Weights of a small mixture-of-experts language model, trained from scratch on English Wikipedia.
Experts: 192 experts in each of 13 layers, a softmax router.
Below are experts of layer 9 (counted from 0) of a mixture-of-experts language model. Rows are named router (the router's row for the expert), gate (a neuron's input weights, with its number), up (a neuron's input weights, with its number) and show model dimensions 64-95. Each number is 50 + 15 x the weight over its row's rms, rounded and kept within 0 to 99.
After each expert's rows: a language model's description of what the expert responds to. This comes from a sample of Wikipedia text that the model never trained on.

# expert 49
router:64 59 48 63 48 69 33 75 64 31 63 67 69 76 39 47 74 55 53 31 24 39 50 76 28 43 29 61 43 39 21 70
gate0:39 50 32 55 61 24 81 70 50 48 55 43 52 47 32 55 45 49 46 99 55 50 66 50 61 54 47 70 43 38 90 57
up0:62 41 30 64 45 47 49 64 50 34 99 79 66 50 57 67 36 40 57 46 49 66 48 40 50 58 79 60 60 48 49 47
Adverbs and auxiliary verbs. Adverbs and degree words after was/is/not, plus be/been/not in verb phrases, such as too, relatively, generally, been, still.

# expert 27
router:32 30 31 21 38 27 39 61 30 54 74 48 43 30 55 33 60 51 49 49 40 70 55 24 28 40 38 58 41 29 54 49
gate0:34 47 14 65 65 44 73 43 59 41 52 63 55 54 46 53 41 58 66 63 48 59 62 51 55 96 53 48 64 57 43 46
up0:62 42 50 56 54 59 46 58 52 62 51 49 57 49 82 44 45 22 20 46 41 66 42 79 23 51 79 47 42 41 66 87
Definite article the. The word the or The, and possessives its, his, whose, opening noun phrases in general prose, such as "The site's critics", "the daughter of".

# expert 36
router:37 22 69 69 62 40 40 60 51 62 53 26 58 56 44 56 32 49 41 57 53 13 61 58 35 55 65 58 44 79 41 80
gate0:36 49 74 44 45 70 51 50 78 55 60 34 53 59 63 47 31 43 61 39 51 46 44 36 46 73 36 28 50 46 66 50
up0:45 50 61 57 87 50 67 11 70 61 77 49 48 33 58 42 43 40 67 61 48 51 52 42 65 52 42 28 67 26 46 91
Mid-word stems after w/b. Word-internal pieces right after an opening consonant fragment, often w or b, e.g. goodw-ill, forew-ord, back-d-rop, bo-om.

# expert 42
router:40 26 64 50 35 57 67 62 51 63 69 59 63 44 77 75 42 42 69 54 32 38 70 29 69 76 82 52 46 27 38 39
gate0:50 16 51 52 43 48 49 67 48 45 48 60 76 37 50 65 50 18 91 51 45 38 46 48 51 37 58 44 61 61 40 35
up0:51 49 48 51 80 54 45 67 45 32 50 37 65 70 25 51 77 31 25 52 68 48 80 49 82 58 54 07 36 41 53 52
"-in" and short adjectives. "-in" in in-law compounds and tie-in, plus articles and short adjectives like an, new, main, free, my.

# expert 6
router:37 39 34 25 33 12 34 46 23 54 52 47 37 32 69 25 45 36 53 45 60 68 43 38 52 40 37 56 38 32 45 34
gate0:49 58 34 62 44 35 33 39 55 48 60 35 54 39 50 28 26 54 79 58 36 36 56 50 83 76 51 54 49 51 35 56
up0:54 44 69 55 51 45 47 38 88 94 51 53 49 56 52 54 33 75 81 48 52 27 53 49 52 51 41 85 63 32 37 87
Definite article "the". The article "the" and other determiners (his, their, its) after prepositions like of, in, at, by, e.g. "at the Battle".

# expert 16
router:57 70 46 62 49 26 76 32 83 45 55 30 60 28 89 56 54 28 57 35 32 29 36 49 56 63 55 63 44 41 30 23
gate0:41 44 45 47 33 50 51 48 77 36 53 63 66 50 96 55 46 38 54 51 47 62 51 99 53 43 49 34 46 31 81 42
up0:63 45 00 51 27 28 82 57 57 86 70 58 59 56 58 49 49 34 36 35 40 49 50 53 51 54 38 84 51 50 36 66
Early first-name pieces. Second pieces of personal first names, often foreign, after an initial capital, such as Ge-or-ge, Ma-ur-icio, Dim-it-rios, V-as-yl.

# expert 46
router:52 54 31 47 59 50 15 59 69 60 43 45 27 56 58 51 35 53 71 38 50 56 43 52 16 40 64 46 41 43 35 59
gate0:62 50 15 46 72 49 52 48 49 64 32 91 51 23 52 40 65 50 18 20 65 48 60 50 43 37 34 59 59 33 56 37
up0:49 74 50 34 51 99 60 77 37 50 50 49 49 68 46 76 53 34 50 28 31 60 53 85 47 48 51 45 60 70 46 52
Past participles. Past participles after was, is, been, usually in passive clauses, such as used, found, located, published, built, known as.

# expert 57
router:91 41 35 48 26 63 64 69 57 70 53 44 36 77 65 70 43 42 64 48 53 26 51 66 55 36 52 61 40 54 77 58
gate0:66 53 52 45 51 54 50 48 70 55 56 57 49 48 30 38 42 35 52 51 57 72 57 19 73 45 73 47 78 39 47 50
up0:52 41 53 50 54 55 49 65 51 49 56 32 46 49 49 37 68 44 55 48 36 71 47 48 42 41 65 47 67 50 66 50
Word-ending suffixes. Ending suffix pieces like ing, ation, ate, ment completing verbs and nouns, such as unwill-ing, fundra-ising, inv-itation.

# expert 1
router:54 52 43 63 59 77 61 52 69 39 40 45 60 27 29 49 28 63 54 47 48 65 67 31 61 28 54 68 33 46 35 39
gate0:49 71 48 45 38 63 61 37 36 32 61 45 50 47 47 44 29 28 25 48 69 37 24 42 45 49 52 52 43 42 51 79
up0:49 54 39 35 44 38 43 59 47 60 46 50 54 57 51 60 61 64 63 50 53 71 44 45 63 28 35 54 42 55 53 54
Rare script, table fragments. Odd single-character or byte pieces such as non-Latin script bytes, name fragments, and digits inside tables, e.g. 4R, Kool-h-of, Jr.

# expert 58
router:54 51 42 59 59 78 61 50 72 35 40 42 61 27 29 55 25 65 55 43 47 65 68 38 63 32 51 69 28 43 33 41
gate0:56 43 59 50 40 34 54 74 57 22 62 47 47 67 22 45 68 48 41 54 66 69 26 54 59 47 23 42 59 39 68 66
up0:49 67 52 54 50 38 74 68 54 59 21 72 41 42 12 58 50 89 33 69 24 59 70 77 70 37 55 39 44 59 61 94
Verbs and connectives midsentence. Mid-sentence function words and main verbs like and, is, was, stated, won, announced, often in technical, chess, code or gene-list text.

# expert 13
router:54 52 40 60 62 78 67 50 72 35 40 42 60 27 27 54 26 66 55 47 43 64 69 33 62 31 54 70 29 42 33 41
gate0:51 73 47 52 32 58 65 58 34 31 60 35 40 57 81 66 50 52 62 55 92 31 53 52 39 50 20 47 50 39 48 67
up0:50 49 64 51 49 65 85 50 29 47 40 20 43 33 47 57 40 52 56 51 64 38 36 68 48 67 51 43 44 44 51 39
Short symbols in technical text. Single letters, numerals and short pieces in tables, linguistics notation and transliterations, such as θ in phonemes, O in SVO, ō in romanized Japanese.

# expert 22
router:55 62 48 56 20 45 66 63 35 68 58 63 66 44 61 37 47 58 63 72 78 42 59 72 56 30 38 71 41 31 73 79
gate1:52 87 28 38 51 54 48 74 54 50 49 47 52 51 58 25 37 49 54 68 50 69 60 58 46 47 49 19 56 53 43 53
up1:51 55 61 11 37 48 52 52 55 37 58 50 53 49 51 44 44 59 49 00 53 18 49 64 44 25 48 53 54 64 52 34
Coordinating and. The word and, sometimes or or &, most strongly in section headings like Early life and education, Awards and highlights, Personal life and death.

# expert 61
router:29 33 25 61 52 43 41 26 71 28 28 49 65 38 35 18 29 51 48 61 38 81 65 55 54 36 22 64 37 49 62 34
gate0:49 46 18 44 47 43 55 78 55 51 33 38 35 44 52 69 50 55 44 57 39 64 50 44 41 50 42 37 50 42 59 54
up0:51 67 52 61 40 44 62 54 23 50 50 40 50 03 75 49 49 52 52 53 51 51 69 51 55 57 62 22 38 39 48 42
Months and table row starts. Month names in dates like January 10, 2023, pipes starting table rows of yearly data, and until/since before years.

# expert 4
router:55 77 67 55 52 53 36 43 69 59 13 35 53 10 61 44 25 47 51 55 33 48 70 67 62 66 90 57 60 34 27 43
gate0:33 56 13 49 57 44 47 51 82 56 52 46 50 49 51 51 52 50 23 56 51 44 49 59 47 43 65 39 55 43 43 47
up0:52 60 52 39 57 13 42 23 53 51 60 50 49 47 51 55 57 34 65 47 29 57 50 50 39 49 51 47 56 35 50 41
Mid-name c syllables. Word-internal pieces, mostly with c, inside proper names and foreign words, such as Mal-c-olm, W-isc-onsin, fian-c-é, Met-ac-ritic.

# expert 3
router:71 28 73 72 55 29 50 65 43 71 53 58 33 32 60 49 39 55 51 53 34 66 45 37 54 37 37 48 41 39 53 66
gate0:48 50 38 71 57 07 50 74 57 49 27 61 51 68 26 25 73 49 57 36 00 50 51 51 48 21 40 50 58 49 61 50
up0:61 54 50 50 43 25 41 45 41 38 40 54 24 46 51 50 51 54 74 24 78 60 54 45 62 53 44 52 55 33 48 50
Articles after prepositions. Articles and possessives like the, a, his, its right after prepositions such as in, of, for, especially film and acting careers ("starred in the").

# expert 5
router:72 42 70 67 23 33 54 40 76 56 44 43 29 24 37 58 46 44 70 44 39 22 46 66 73 78 60 66 44 67 34 37
gate0:46 95 57 41 49 48 51 55 48 62 66 48 50 47 45 50 52 43 51 63 39 47 34 45 48 45 60 47 54 43 56 51
up0:81 49 23 80 56 76 40 67 83 53 72 46 53 45 54 66 54 42 51 26 46 23 50 54 46 56 43 39 55 39 51 22
Mid-word stems, short syllables. Early word pieces right after a first letter or short prefix, especially kind after k, plus examp, larg, according, keb-ab, d-ang-er.

# expert 53
router:53 32 52 51 44 31 61 46 76 70 37 59 39 44 47 71 48 49 54 40 35 27 53 67 33 58 37 72 54 56 62 27
gate0:73 00 49 62 24 51 42 32 49 51 86 50 22 72 52 78 43 50 67 58 00 51 33 44 49 47 54 50 26 61 28 49
up0:58 50 47 29 77 50 47 31 96 51 41 53 36 31 61 46 46 45 52 60 29 51 28 29 66 50 50 73 46 40 47 52
Word-initial stems. Opening stems of common words before suffixes like -ance or -ent, such as dist-ance, cont, rest-ored, en, ag-ainst, char-ge.

# expert 18
router:53 51 44 58 61 78 64 49 71 37 38 41 63 27 27 52 26 66 55 44 50 66 70 34 60 32 51 74 31 45 37 38
gate0:73 51 36 56 43 48 52 48 54 52 48 38 47 71 65 47 77 63 41 43 47 60 41 30 74 64 54 54 49 74 45 39
up0:50 42 49 62 75 50 45 19 36 55 45 20 66 56 47 47 56 45 60 46 34 13 43 36 66 74 54 67 43 66 29 51
Heading nouns and list endings. Final pieces of names or titles in lists and tables before a line break or pipe, e.g. Awards, Medal, vocals, plural "s", catalogue numbers.

# expert 2
router:39 44 52 77 41 52 48 70 27 52 28 50 70 35 58 47 41 65 59 51 64 40 47 36 62 64 43 67 28 35 35 26
gate0:48 68 40 65 53 45 54 37 54 51 87 14 51 55 71 34 34 49 43 31 44 44 46 49 56 63 61 37 29 48 54 51
up0:49 37 53 50 35 39 48 50 49 48 56 41 70 56 70 47 57 47 51 34 40 39 49 64 40 51 63 01 62 49 41 37
Sports team place names. Word pieces and first words of club, college and place names in sports articles, such as New, North, Wednesday, Wimbledon, Akron, plus "played for".

# expert 54
router:49 55 45 61 63 77 61 47 74 37 42 41 62 27 27 57 25 61 51 47 47 71 70 32 63 31 51 72 34 43 34 38
gate0:41 70 48 52 55 35 53 89 34 48 53 76 59 50 53 62 52 59 28 41 41 43 51 86 37 37 29 57 44 39 33 47
up0:59 44 61 23 53 56 57 82 50 50 66 46 44 42 44 36 39 25 44 60 80 45 42 55 47 51 41 46 43 48 60 60
Foreign-script and name fragments. Letter fragments inside proper names, initials, model codes and non-Latin scripts (Japanese, Greek, Tamil), e.g. Dallara F3, K.N., Pod-ens-ac.

# expert 35
router:70 72 71 73 61 53 67 44 47 36 25 70 76 80 72 43 31 43 62 39 36 53 68 57 42 23 53 69 54 29 64 27
gate0:39 50 46 68 06 63 10 51 25 52 51 50 50 49 36 62 56 39 54 49 75 31 37 74 22 09 48 66 42 58 50 23
up0:44 40 51 50 53 90 84 12 49 18 46 54 48 46 50 64 39 49 58 46 70 45 46 75 36 78 47 66 57 48 53 53
Year and number ranges. Number pieces in dates and ranges, mainly the part after an en dash, as in 2004–05, 2010–11, 619–637, 2004.

# expert 28
router:53 55 41 58 61 76 63 48 71 35 40 44 63 25 26 51 26 67 55 45 44 63 69 36 65 32 53 73 31 41 34 42
gate0:49 47 30 28 50 45 68 56 56 65 42 23 31 64 21 68 55 36 52 50 52 45 69 38 14 53 49 38 52 66 71 51
up0:53 46 50 37 49 46 42 57 53 55 44 52 48 51 87 29 50 44 42 41 54 42 68 42 47 69 53 55 57 53 46 59
Modal and auxiliary verbs. Auxiliaries and modals starting a clause, such as must, will, should, does, has, usually followed by be, not, been.

# expert 51
router:47 70 33 28 58 47 64 84 62 39 52 49 67 40 23 40 29 79 37 42 57 39 50 25 55 50 47 44 44 34 47 61
gate3:56 65 54 49 38 46 55 36 61 15 35 61 48 28 14 57 26 75 70 64 47 44 54 48 54 83 23 63 73 74 53 36
up3:49 38 57 82 51 49 75 50 64 52 67 50 51 51 35 40 77 36 46 43 45 48 57 31 32 46 93 92 16 86 50 43
Table header words. Column header words in wiki tables such as Votes, Candidate, Notes, Date, Title, plus succession box words like Succeeded.